{"d_model": 192, "d_expert": 32, "n_groups": 8, "optimizer": "muon_variant"}
Below are experts of layer 3 (counted from 0) of a mixture-of-experts language model. Rows are named router (the router's row for the expert), gate (a neuron's input weights, with its number), up (a neuron's input weights, with its number), down (a neuron's output weights, with its number) and show model dimensions 0-63. Each number is 128 + 24 x the weight over its row's rms, rounded and kept within 0 to 255. Numbers have three digits each.
After each expert's rows: a language model's description of what the expert responds to; "raises" lists some tokens whose logits its average output raises strongly, later layers aside. This comes from a sample of Wikipedia text that the model never trained on.

# expert 7
router:113146116109107154151164101103165129138146203168139131084110166121113114131144150145079111125155149134151138126100091108089124158183082078117130119156131104154105142099110166119127151125156092
gate0:132096107137125135127135158102128177130074129176168121139127137121147101145120112120126125116140158134094119140142085105143123126124080128145124157154144111129131127157141146139144141143159085
up0:101137095132159142095133146158081136106121126122088145125104166170133188107129132122096179119128167094145121130134154084120118129139137118156135109141107120150151127105163140102118151117139116
down0:128094158079150116171163116150136177115131147127127146133152140100139166098153132121101109144092121139112072122126147132139140125119082110134096113162143127167161141089093158112157130107167094
gate1:124087113116119121150069133146120167146128154172127104159135117142145123159126089116148181112127142150135117087169131097094121089111088131108115146138161130083158095164151129130096162167151147
up1:147107116146158096143121145172109128150153124142164148134140091117130127114116106120148115121121101146130098106117098117131112146147129126108162150149142157136132163157136108119150163127185191
down1:139103105181141126122126069108090175121127148162133135087133119139100137100130131139133138154139119127106131137155143145102120079136109154143124124142113123148103110101105143119090148124062099
gate2:109150115133169101121147096131159120146124146112095158134143076126090115145079128087164137079151134111114159113109134102136135145142135110114167084118147129115115130151115093147105161144154102
up2:125149086115151077100133079111112116138129157150102138123134115137113097129118168118142129108107134096132092124117135109122130202131126105127139122139134107116146108121147121153085152150164103
down2:121113143092116146148127104139138099098149123122127174138101119105105136096166079111142122147123133145155127112120146117104110095127069151144147109114194127094131129111114120183189117148122130
gate3:110153128127119145112119134123137183113150156150123163138109125126156115133124105111094087146151142082079130161152149155140096132120150113146101095115120133098102120131186122134122117135167122
up3:121110083116119181114141138131135153115127120100131129116129106163111104145088122126092133085137104120159145157141180161111113121121150124157161103080133112137163091120113094154132165108127162
down3:175147111167151118087110095145144131135101077135152092101120101145141148146127073119124148116153137129098077118092117103083111156123179144146160129137099139128139099127122112167132166111116132
What it handles: Table and section delimiters
raises: " ", " F", " In"

# expert 21
router:086119138106097144073101139122159149080124110093110114125101111128127157133121126110124107115135113096137164160105097126120105136102129148134097150162152150121162157088178121152104128127133110
gate0:099144119122140130122140117148125114076086121121115148151125164128160110112079113115195127142097122158085130158114097156145129077093166129143130125139120139108112113086127158160115156125141135
up0:123104090125105157092133117134097123093112139152109146097129134134133144156117125116156069103155102122126127131112115123126130116124158150132144188160099181097152101155107107120073102136143066
down0:124117154125133176137103127139161104125126195126089119096143124099072126135133134149151136126132095129140125143182145127107100111125145109079123139097119170155121112139085095115127097095128113
gate1:144130103103137121125097141110073146136074154136118166113136148110129118116137139117163099109102192157110157124146130113133130127113129134150113111124130164120173167111161119170114140147143091
up1:106119145126143154072125132137150129169138124107105160147046157109127112161156090112161135153179117087129140112129159135112127066147114130113116095113123130132082112163117130114149127134123136
down1:136120181132096120113149097137154095105129124123138144108076091124152100112099115127114150101124130106098146155147113120131104160147124157147154123109153107148097179107115148105151164078118130
gate2:124135154141090144117127164111187140051189112164108149161121116149133177163120126137144124136120120136133122128123097083125108126152147157135110121150143134126113114166151151166121108118109138
up2:123147128138161123117129127122131122116154122128153142151135118153131149123069151177113141148114129103099120147106111161118142117133122133160104104084124147145149090124078112122088122133103134
down2:156148135084125175118143133126141121187123132144101130108155111117122131134149045119165127158109167132136094140129101162158147141162131144116089130118145069137131151103100108097121104125157130
gate3:146130098147140192103147117132150157121126137123156124159110107134124123145123150127121116142108168141136134138152095129126098125139166095190166174154152131071166123108118098150105157154075163
up3:116126132113142159078130100122099115124093161127112135115137148085152117156115155098126075130100182126116134124166158135142117131112151116121134158183139095135112157078143136139102157124106142
down3:140152184140126129137116127120131105088127104115078120079136146086100191130148106170128119166124126137112119102127114149111093145190149126147135112066128122088097107120116178112143138130127151
What it handles: Lowercase word onsets
raises: "un", "i", "l", "at", "ill", "r"

# expert 10
router:171162122163090090131064187128160140126091127147108077095150108144115109126117118142133117125070118146134181185138118058124145092123084110083127126137133117125089105122104110133139102120123126
gate8:152101091097102100121102122142113132123107124164174121106099110105113092102113071127118131138133102150110142126130111064073130103186094134132138138095150133164114106166097141147134100148135141
up8:125110098129147089112156147125146137095117137143154167102101136093136142106183096158164115176127145164128080122140083161129107121126083103125140114139093146140132139086102116136171116153125104
down8:097133148163083082115111126096134133126101121152106137124149141106115145126093120141118195122107133138155130086096124154099131135116117111069151131129127146125099149151139100180173138100125146
gate9:171107116175136130141131117146103167116148083126111103108145156120117118096101145119121125162116134121133137158143142079114108144119104179173140146134153122119120149125129115131136113100179082
up9:092119164113138105160125090126158119109123128120149121159117132131111158135097132112127092102146130142104079113105066100134149149147129083153164105104137150159175108109092099123095116079150106
down9:167147125156131123142064160109114172114121061106115093096104102128091120162128121166097115131118120135133133136123125106148130080140091136101116194129091087147143166142119132132145141165123121
gate10:129141141129129134111131147082092154144153131161105132121156137132145115129136128158169196197098143179157095117105113140120120162109182140105151169113097116140130177131102153125126151145193110
up10:096098132146143122110186110118137153110143165142131149150102127135116117204123109063083081155159097101141119125097099141121162117150121131144115090108164127136102136090092150124120136102117135
down10:163110096091158127181133132168110110124112152126156097116176122166154139068123132111162117113139095158161134081093129123090097138096122122115138101128168094118105098083164130089114099100155140
gate11:145136102098100117135054137143145171114111134131136132140136157142128137096136114113121150159108159132122150148162097074132130084110100180114081134169092102121109174148098161152145123096162155
up11:111124147136135109166125164118160116126133110153162094126159124143123136147126073136103164168096191113170103160128120096159114134097143133114068185176146105111127161119139163146154133073136140
down11:100133137131150050113142118117166148135116122106175131145117111151119112096156111115097124076138109129093148108136081152156137119118138101135122123119080130160093132101076125143102082138111126
What it handles: Capital initial letters
raises: "ows", "ene", "ub", "ott"

# expert 58
router:142158150139053123159121118145107085137128122134105124156136120114147144122140136138135182100112116166158173112104099121100144123176135113094121079175127125128117175079111139158162140127173156
gate0:141114114120139174084137120146098101102108109106141110133129133092149123149132093152130127144100156161135128105133135173095119137147142119109111129152109108095110121154101086137134144065097152
up0:175145093122111167115147143122115123162122125109139136116155158132153127098087137155169109107077151137085162143129176147106155156139168110127094085120102114135099152172099136134145117094111139
down0:114136116111095126106131103111132141162162107116118151106130123144083190141146119136111060166121105135136139161075176081098113162115120113154116110175119115138108113123100140142083140105115151
gate1:196125120100118088175119143125103138110121102148109119135159116111125097162151130111080138141090161128094149140170148152154137128171120182127135106105124135129123171161111129131134142126122114
up1:120101093108128126108097182168137134159109113138112140144111121128096105131143139145116080096086139156138130130084082155113192110140146168151152119139176121138139099118145107118131143163162121
down1:136116137080080179083181160163117137129075123064124110091123102067098090138125125115140115147141130130121147122149142122118147117073093130132131113121120125137118167115110124105158121133116128
gate2:126157131095114096109150126133088141151108157143141160126145139136112117096130115147115134174114159186121132112131151128118148110113163159115160127103139089148148127093131166128134118120148101
up2:136139150138091106109150149068111165129130120142123110155141128141143102110108139179170149176118179118133073107137110127124134127135139137112176129153119121160141181123162127083109090136098113
down2:104119129171164134108107080150160099120115169108120140108074083118130066107088136096121153068150166123103118128111098112144115101132135150119092101144127074134124139123157118118096137120110117
gate3:119131148096116117152156119161151201180119112135093119147180120155173133097117117156115120128104114109094128132171122162093086133156098133119179126152178108141162134112116109137092120125123095
up3:119120132101151127111128162092092114113136141092179102084120144160122115119188152097155125184165115104149124150106114127138150131088141148129112084131145144113108107142143115126129116125167158
down3:136137148111107123146154152120149115132134099143080111124087125155125140096115141133098089102137153127087158135157103143075133189129144078151140103080142136136105146138125146158131162135114134
What it handles: Name pieces, sentence ends
raises: "n", "sh", "ne", "z", "ie"

# expert 18
router:141141121097182146138093163165135145160150140121136113130136138146094104145105121136141150088125125121158132113130102158122170136084117114132100083156152157132139121156144141119107095143100138
gate0:171165093142094151160144128112110105123086139160112138121120130099168119125148120119125124151108150128115122113175141120128163159121129130121107144152138133141125130138119109120127116145129109
up0:086142126149080159105119156102167140146140116134141085073124101088142148126127151123107117137089144121101140134108113136138138124132156149154114154111133128104126116145127111142092106127134103
down0:144118111156147149148089133131108151104139124117142114130116159102169131125121103078118119146105169111102137106126138097139149134148125127105157135162129146134145119126131112149083173083124143
gate1:131137118100131130129124163124116137151119148128110134133132124122124133130128082136113117087101155135065109091142129128087148142129142172115126118142105129119131118202162130092116135139155120
up1:139111105070093111160125141151119140138142138174160152122110103121093095144105092156133145070109141120120164126133147142073144135083136195143119104133123121139143141147182150114090122171087153
down1:140167113154140133138132110119130095126165134103122095151112096139117107111160120145151135137146144145086109129146178144131113141135097131123133137107161072135147170127111108166143127144136121
gate2:151116118132126142145106112110114136088114150139114131113143121141083077110119121147134137088097096066098117103158091123115108150118159155148158144144137127109163124167129152111086124136160099
up2:086094173125123119095112074124128136180150158147124089136138119155149154131115114116067138086065130159118180107095148156144139157162126151132113148125126109121126154122111129119117145089130145
down2:092132128150154112109127117161110092113124120180105156161159129145082123135167137130125167131143130147119126139120102160100098103121135156153117115155102147136110132121133076070146127114121159
gate3:123144144085156077096113102100138122185092132085143146150129129142147118145137123106152129133154086124124104170154148124162152137105110145098146122097139170076089146129081110133087125129144105
up3:117133104086140177113112160093130150131115151095130124149145153121157116164153126116124154090141129111109165106174087137129163114103145114109093101157120149127081142133116151130087148082117112
down3:122106126132119131130087108133117116115154138115142114124097101085149105149154143140080153166146129102164104135116116134124151117106107162122152135124159122150141097129128110089084140128106135
What it handles: Mid-word name fragments
raises: "ies", "y", "oc", "an", "u", "ana"

# expert 53
router:098112111118198101149189147122133116133090171152106126143124140165131153111136127117131121141131135114110134093110110132136113125123114140147124127103097149120179114135137141155193188104127105
gate2:112102135168118135100118151136135153142149134068147149162161131099140138171104088131176192110085117168121105109125164136121133127130136113139126137077159116083086142184091109125120115121150101
up2:121129112100095102157126129113141150127164093105154113177128153138119115120129153128102062138111132143143183157142122145139113127149105160103130110200115149140097146154116149165109171092105143
down2:145070128079158112082151128156129120150156097176121131128102110128185144112141144129121135108075126114177114137163171126127133139095155117149123136101123103119102150147127101146117107110133119
gate3:143113114104147134150093136141125131106148169144131126127165112177125121123155109094087142139145115133121112136130100128130140112157119157161141093127086146163139102136119123115135124126098134
up3:119128131068148158135103117122117140125162111168117075145087121158139152109110143164144172112144140124127153137156127122147132088064115125099152133116103129126119108103081150162106172165137138
down3:115124140134105156167149092083152129133174179136166118154139140129126116139123110105145092122144140100167142098149113107122125137140120123129128158116149124106109123056192091092159135153114096
gate4:090142152148098109161156160102122115100132148171167100161139132125146175122127062088160108126126140154125145073131126153131115094146153111104166119109127091110132135150122139135136101114112137
up4:091117148152164097184137161119135139130112172149189156151113114112133115127133107102177119153143149154101130102141125135114087112151129123090167133112141079116118155116140128134159072088119127
down4:130150127121129140154117121069124140144125176117080083090109109129146151156099144145140086084152082099158098117164130107140154176174130064146133095122168121118125130132158101074144161119119125
gate5:121104136120113113147129134098148101121103158106127130152130118111093111120165132099161131149087153147097136155173120110090155128113152099147125123152102100105170129141131137124124086134137093
up5:157147102137181161145160163161111127135105095140140110139149141128125130109064113143146125127098133105125129119096157144122166071118165127163117161118087116113115141102135139114141138130181141
down5:083106134178143100108133126082136101107129170107127164085106125173148065098127146128122120096126108101114162114161131124157107129134132189118107101109125101136160183160116110110121124095110154
What it handles: Table and number cells
raises: "1", "2", "oph", "3", "9", "19"

# expert 3
router:111165131116100136158127101135142100099096145138160100142157116152139138115111152140155176111135139171108139163094091166128133149084126129175149098146157167122119145125128130143147149102120133
gate0:121143112095142146151151075121127115096127112112133133199129167151132169124104134132130160113124141115128130138107132144145131152112145163149080095133126133146170136112140109152142153144156130
up0:127143122135125154102132118115098124156147149115102156136121116133102146156148144113092152122132123146161176133151145083134165116150130103080137150140147122154102130139117140141103145159104107
down0:132087166103116169123121167147105090120115124143130121116109146093132119128141156108161136149079140094149118110155161086122077154150142152143148165160150137128140116149127105141101123126114142
gate1:136169093115138120173106184143153125066104124164073111111137115144162090144125109096107151107142135119166121126145142145125180092124095174129167083109169164126135120121134134116126107075090141
up1:100088163161129146114146120123108141138144133100133152161123175142123132111141109140115163125074131148126110124120116150112135128117144114114093162109127088117098159130127105129131159207128099
down1:134108094137149139136157146118121122165121130124112133167124122121133175141147163114103139159125113140135104113148107141151155148120186144166114149124110109124081170138118118090118121169120155
gate2:129163121109144116130145111128122118075131145148131149152137103149121156153108082113149161140089148119115112148125130135112140105173145125142191124145093136145086105117150107161074139108159111
up2:124165102136129123133145143118136154117132121107131123130137125158161137145144107068129159128144120149115099149157138128092131145143135169170138115144124158125137104127152077130131119102119137
down2:116148110106162078117134128116135145131107127150148155149115114146102141108130156109121125127119128166135114114147124147124110129120145118148161108150132136223117098134155108087145159107148119
gate3:127119144120149145148165124121119091124152122164119145130148104169123167131099093091159103163105099125101136120170091118110102104159135124140145110163125121077169112157109115176113171110157122
up3:154137125148110132148147185110133120100097125131132129171152105167135146156121133151133182162116095171106108151188075130121105112103152130136114094143133139065163109148131113124126153122145143
down3:150110158141103104147082082133129129126114150128087086137137121146126160124123107186114147125081148094119143134131111135143103111086141102081129102112107139109100160111114119122131126106119114
What it handles: Numbers and counts
raises: " of", ":", ".", ")"

# expert 38
router:143130162153138118136140130166161124133167098123154097159127174135133189123109114167109168143110164130140133183102103155147103105158123153102098145145097133149132125092142110131133113149176136
gate0:117168109119139166109109171122120144096115153155147153160099153113128114103145131120145079106131121161128104114102133108099100183093145119136161127106131070089113147107112127164126131151126140
up0:120118093136150139102142127103152106137132135129173122162116170100126162079165102163165172099111150132148106133109119129147109099146109114191100129117109118130171145107112108109114156142154155
down0:134135151131111155127163134137167146112107138138155105142120156155127140137060143159132154094153138121146118075143099206140078145132134094117143140157093098146159100116110098097135128167110163
gate1:107133083109126119153138156192093141102113089127147105102056160111123110133119125151112166123113124112094126178141096159114120115172189167167117120157103150102165136123125143164136137119139142
up1:089131112140098116178101098104148156124114106144186141156127100129108124132134113096091113136114114116136110145125130115121120162121166158182162096160099148131150118147122093152120136139144103
down1:131117128156115134126103081119148089140137162094135093103094110123123153119104126120095112106099097131124094122163121145134117156176083157129130133126117135159171157138098093103113105174133123
gate2:117141137134151104128170175139144143161155130105148148145129166100121097148163110136138146167146159155136136099161155178121140128160116159137130123176069091139086151119108127149113083130095128
up2:158090165142128146107070091164113102124125129115135151126176128135120123104131159132115161089122111124152112106114219116141122120118118104139150125107180147118121135120093173133156142161142149
down2:154129146208111140129119098130110122091099105128149157077088111089111135099153134103104092121173114125134119079152141138124104130146117148095116098115114119145117133139081122134146076128132118
gate3:098094124148097134137103162126118140103074106169136121123153149161139164109107134113140129151114146150148146143171131150174156127129107110140110177158118103117133161166114143153143126105149128
up3:129142102117144183184157128160166147128077169118098152106144112138144123147149080102138134154115116139126148123108146105126115122148121134104144145050133125138144089127162124132153151105092154
down3:128143114113147105111132193077138157142149131157134130174125106132135124091087128138130095115167125141159125182116105118128110141098116111165162117130128113151101123096128134105116136099102130
What it handles: Units after numbers
raises: " –", " at", " |", " as", " (", " due"

# expert 0
router:119113098132157102118153111128093129139098144155195141155106112123164072115096125119132127109099108151124082121159117128138169123071174157109112167133125122110131117103164118129073122148155128
gate8:102121147106121110129118107135111157114127166114132101132114176133177088160138126080124105153116139137103145096097148134174135131140128135128111093124120147127087123181095156106120125087145185
up8:132082131155148150120154136145136108125164129147119142107128197154112151151126169116158178107130126117123121123132107138138125165144150095154147122155131135120138157101143095140133177119155145
down8:173150120088159144087123135148113125115080145144189131166141117140140122154122127134161145101113102155154149104078116124139115153100150107106152168103135167118129088118119121091124153135148113
gate9:166092156125118136096119098091127125166137136125138120124130132153137148118115132135099137130123166110156122119134151151146154129150156109147104124164120144114128144206130079094145144114104127
up9:085172137095096133078119130133159157140155131136102079122166180119108153119157170120102090170135154158144152095146144123152144110123102119153083107162094169182119125126105148096141072117113143
down9:116160105104153114140169111104131118121131156129075137124151090103174123126112091148163086133133101124109115132129148124126097098202087136141084137111095098174107116108098151107147115131132120
gate10:188130143100200137119110100114165134119092158162157142137145112089163083148146131092141109123086146154127130128158113120124114189080132129115139131143186186135151106130099128172130101108152115
up10:144103112202098124131156145136154144165141094096123135133159147145131170151106139131153127116114140168099148111090102177141172137108135144117140160132131108127152125080130160098091130085192156
down10:131132107132128119113116121104109114166150116127132167096146126151167125127142122100116133104130108153148127079135067127116136149094136099117101104158121108130160126099127153088078130153196114
gate11:094138118139138094149124147133148100133153142110158094153111140117129106140095122128177123091170153108146127117147132182147192125129141131174143136098122121128145131148137060157106114118125103
up11:131113133163123127114176132163095129187108157111126100145113142112131090125118136109133136120127100122157118117154129125159174120127147118135104161173146120110100182177159100153128152066140049
down11:122147169154154139127122140149130140124107129058130127079117105111105096133104115157118141087154086085124127093143154100138146122151118120095053173143111145122080138127163117094130113105138149
What it handles: Concrete common nouns
raises: " and", " of", " or", " in", ",", " on"

# expert 27
router:125103090122141118135145166141096125129109141160107135144106124131148133138157086090164095145144137090086120094149153138100120158112156128156149122094125127089167145142112125165135161075119112
gate8:088125137081165125078116106163086158131153144124086151105139151172154139126133151123140132113136132129116125130117147094112093144163133117165110123107117112116137179117107117162096147159163140
up8:091151093113088152094100124127135102129167126124132151171158136139112081140126140100085127173077134139148099084130152118103085117151120151154151158142110099175170136113103168105151094123132098
down8:199140174155082143113114127077130112134169160104138119179144082117136130129121112092112133152094088118128159169162134124137102133148145128129110127126119141153143123166167128145133147130160127
gate9:114108133131092117106148093117105112103132145141083109142113118125141149099161127102129141110114136119072104131139140155103142110161126131132073182134148105156108093100162063133130122131144115
up9:109121108111129134103111111155172139159128170146136147103118163122127107158088108168171117164139109091146133161162128100089109105144065132122137116092149138127128164119148145120131128133151103
down9:094146130128130156115149153086153161138148131116146087138152153115151146128123106151068194103138129103112133153101119119151184145133108206156115153114149179111165136114165124137176149130083091
gate10:121149116120153111101153138114135114175126162096154112126124118106139146125145150093136141120122151155113157112151159115115140123120144116151103119174115111082143165118106081130129127139168125
up10:103131141123153143120135154115131125112100111121110134136113150088121155154102052144139139117164110105112141098091105148141141134107111124121139149085151125143089124123158146099130103136109135
down10:099108150150111150119141106109126136165100111175148130135131143147127093103126147108090135131097121093066118125140117117151131178126141161108145109153112147132103131107095168116143125093125132
gate11:081119134131141141099132088144129122113129164128091124127118104112127099147126111127082147140095119163111093171126144113091136118128155105135133138119136145141128073136170149156150144167139095
up11:111154138125127133115144078099160124127130122135114153145117145093136138099126085092140112097154140158151148125080153113153128127144103145139160130152125130116170163116135114099116106149069084
down11:118150148156169121120139141070141101103129145149124130145139116129095137166145118172133146118132131134132146162129134165147152109127161129138170124166146118132113140120110096168167110132136157
What it handles: Space before years
raises: "202", "200", " and", "201"

# expert 46
router:146120123127146137170122121187108114119118091136083140146154091169105120118114124140095162087157085138123144142120126157117171141094109139142124102125125159136090082191128140095126161155100128
gate0:165133083158136117144151130119173130156097103152089157129168128132135104105158127156151108146093163087140078120141155124144136127130152148175135131132125181090128099163131119100146126148087147
up0:153145117142119125143138140108105097139111116166098167139101132119192138111153133125085131124147118093104126171169120109120106171156136096132103128154076161145149106113156122157154143145120118
down0:085126118128165143132142134098086142163112111149101135189110132151191153164130141149152129148096148120102091165078081154129169121112139085083154122136111161185179115183134122116144140105132135
gate1:114094120147122104141127128095131144135096148120085189097158100161106127179125101142123131133141148116109141110151145112108163169076131132152078085114180150110127139152152125111118113136114149
up1:142147105118119082093107159143126116171127121169134126151122174122142131104135118163123139115110163178131121168109134142118129092116112166151156132114176129149146140120081116174107139150135137
down1:135146126147111163101116118120127112115118108084122165129112119141140117148126115109102136133118094160152101150113120114116096127124143088184164138173084114122137102114106116099175129131090156
gate2:130104120159110124132127113115128115145113085161124138168098112130111115158153112132116146092129155122128126126120080100126166112117146120143113113109143163103129125186102115145116106120113140
up2:132131110143115124131114145149139103138095090162116144121129119125131109133140098115135151139164142137143118114129119152124177103142140120134139144090120147132150137178132167192115150175116126
down2:114159096145113097109135169130126143111090104156130143124095118150141111136160141124090144094156158093098157170113141109150149123097118084145160143133151125123124158119100164138124126147145146
gate3:095135149056121158157190129111129082130117123134129108114139104153098160125172094118125142136122115156121087129140119138150147109125094152146158130125082126094119152128125154106134163136078115
up3:153130159147116179142120124119192121100123112134146073150139140097138149159096142137147150141134131130120126114096092145130112142108132119123128117104093113133150139161136148100114132090127130
down3:140128075160130163122165116120141159139093154107154124140113114141113144108103143103108090138131130160178112149157121129164068100136133118148111133110127116087123161092157141178171129129108102
What it handles: Foreign name endings
raises: "ih", " and", ".", "iy"

# expert 2
router:180134122090129163130083130139135131116160105118166123160104096101107115123125141165147140158162131171142137146118114153138114156077120148160122120158147163111086129161126123119129132170151121
gate8:162086078114100134183144163128103171120136137155124111141130101114130150136131133124126123134152118160127139156159158124095114110127142128156159124184138140095182149131163124144107143085159113
up8:146155146133117130105122077158114093132137135115134184094106133132128141114136202150165108129110122129132167110138096156116151071117128099131127085086127107155089146159162123109123138146101126
down8:138114173142149179093138146147146159109146074151130139155099148099131119144091124146126136162117118152156147099147136100162139088154101092163092145132110107080087132178122116122126120133128096
gate9:143133134104129123132136162133122148111097155111102109124149062097116136128152056096141123120157148119099143135127114143155117119143148151165132093111161123117108133120137140169169129091098117
up9:125111153138071148099179174132127155083084083139109120090118132160122132137122120107163129095142153105103107163099110115131114132181139117137130106114145132085094129158105143153121099112088104
down9:113171108110097125111148117126142148092114124120144121141142115109155137107111113127111151144104154093105153154122164098161133094150126137157143120120122106114103171103105125126135143126048113
gate10:075144096108129149124134101092124147107123121104123119171111091096122148126122171130136109166085117134115139133138125180109131128124151140129184110135120096100145134153161140155115101115160120
up10:167165104110121162122162140139168150103151123117147132146096128112098152123109137110105126163105134141124116127106115163129112134076152110181159142181183110102137124167169120144126128115167085
down10:160133139144133147176120107132088118161121139124110125113139059117103126100159129153132125164135132108089165111119118111118112147130112120192129161129139163110148141129123125175160147139131081
gate11:094145125106119064164102146142132110119140152131129122179114158115120137114134161106134123150142109094095121129125090140126135126162142162184142172107149140147138142122139116143190124138121130
up11:118118106161124153121098100121124127145136164055153143129128164096087086135091105171125157129147158158093137088119143137128146124130152147145085141141111143116100093092116105124117137147157138
down11:164144097112172107138151128146111079142132145125133180142123094126134142098080147097108113156144114142116138137109136158147085102126116121167127111161142144111144122107138147172194136110133107
What it handles: Digits in numbers
raises: ",", ".", " and", "rd", "–", ".\n\n"

# expert 1
router:104114148122088084155129068148120192154162129110178116116093139103148120141071125102085101135126115082123133145139165085142105125207124116141084159092137102130180094112155168121096083159123133
gate0:122123166095133113149192161140108145106127146142132109127116087119129129102123089159133131135108128104122175108134071108114144164137137112174127148116160130119145138137104116162126126130108129
up0:090157138085120116148133139118166175107142120146130125103112091106100132085113137145105143147118102116117084117128135106111104162117102119105113120121140141125135135101114148152163128104103153
down0:095127174134138133154148109113063139117133139066123180131112150108128158150135112104159128097152134091113162124090134147117134105116101150113110161170140167148133149159128134106102150147122085
gate1:115089137113085104156125090148073144096149099108159142122152118107173108109117073104147113150139136106122139139137147078118115145113095138205153124121168094135160106129132131127117078106113105
up1:129067121108116099142139137142097147112154115108142156157148150122144111159067136097131166108153117111105110144169163123174120111133066165131130140092129135156119124136156141131092114117141135
down1:150114122124127138126104095115076081111127086078123136153117150175135129146074176151096129107143119113121047145093118088142140125138081152129101156117109110146157123135128148078141091114135138
gate2:104212123135109131139152113118114068089120138133123123133143109140128201169101098138139121111124153109139091101145145148107149136134103120119145111162117155144189139144139137121126117141149133
up2:142121104151131110121115139099103123167118113121108087105107148124107179154112130100112153110115175152154098141142151142105168140153138139136135156138081163081095131134099127100125133168100187
down2:083110101160100107128152099108145111167141101174115132144096109091106154108128139096091127142112119128148073137116091145112115116164149089130132152128100142105160149088151151144139096093108105
gate3:144129127127146128107121140160137112101153112119061118157144135145163171133129089118114102143111126109119090117127141126149123147160075138131095137136120109171191117106099161156102109142146114
up3:125100153154113129155139116143167127125138101134101160100092132107139134148115142122129111133140147144156122136175124137152113133115159130114145147153136101124143119127115175101139133103113130
down3:135135123125138127116085125143135115113122112153113169126115163077069121113109125089141107111135136114135137125128103140114130125121102158119135122131106134161127130160099119123158127194133137
What it handles: Word-initial prefix pieces
raises: "at", "ate", "oring", "ar", "ight"

# expert 37
router:138153138152119122134127112117147134121127170112121086115107135115129108108121163158087138109104114153135177137138102113140093145171093095101159120143129129147104100135155162094158162153095105
gate0:115134157087106117098165095094126145098120107103115121114159137151167104117131134186113122123121122097099162134164135177113112106146136156124125151178126138105157105108129124152105108130162111
up0:142119171115115120137110125090131076120169114135081131135135143119164142121121131099125145158123158091118125138162092141172102140131090124105149112106147137112146133142160114119083119114148119
down0:153156115122127106094066110101099138133147088098061168100122122084148114115133114120123179104143137136086147133143144145128185106128091124113174136130127148154127121097091142143110148093123113
gate1:122116136086139130139156114095154124129107141116114116129144138135147139131143105081101106145149117134094145143143105114085123130164161113169150086142117071119166129134130122134166156138106113
up1:140151105143136136112125132105120121127108115110132144129132090154141134190106089161162090130113115119130100166142144125152147144134104160071106098165138148114117114133122146141136138112149121
down1:121134121134091143080178069139165140123113122147115164136149134140143108165118127149153150103168139142147108151163127194127162066187140168142108113137120135063116096130127148089130104144119137
gate2:107181107114136148111162136115109141106076112174132130119153155116161134129109119128121175153139151082133124077153132146145136127133085141101144163136084119101157135107179122121124139070169094
up2:140138145138126087146140122158100173161100122179107114119129151145149118067116162165134137124102135099125133149162134101175110133118111138097156147106145126164159109143150123128092109121121116
down2:101152175134114166112139139150113105156087128134147145121123119109051113110143110131146128162147090110118116110122123137100141141089102097135110095087118142110164063121139152116108155117171104
gate3:117112096093145105117100144084066109136116158139131128141098145125128128158100088153135112110109146130116121119155179124086132134118113097103110166123142112107085130169099116114134144098123149
up3:108150135160145121126135143126145157132127123113176116130136140091127146144131130156125139132107131106155124140148117136167093110102120112112064147101158066092126116103124130116154111115109134
down3:128127163084114165110136087114148144110153160120154080148104126107156176122117201119139086163149181111106140126150134135104146189141107102141157155143160151140117174119115139150138109159123086
What it handles: Name pieces and past verbs
raises: "\n", "ev", " =\n\n", "hold", "erm", "em"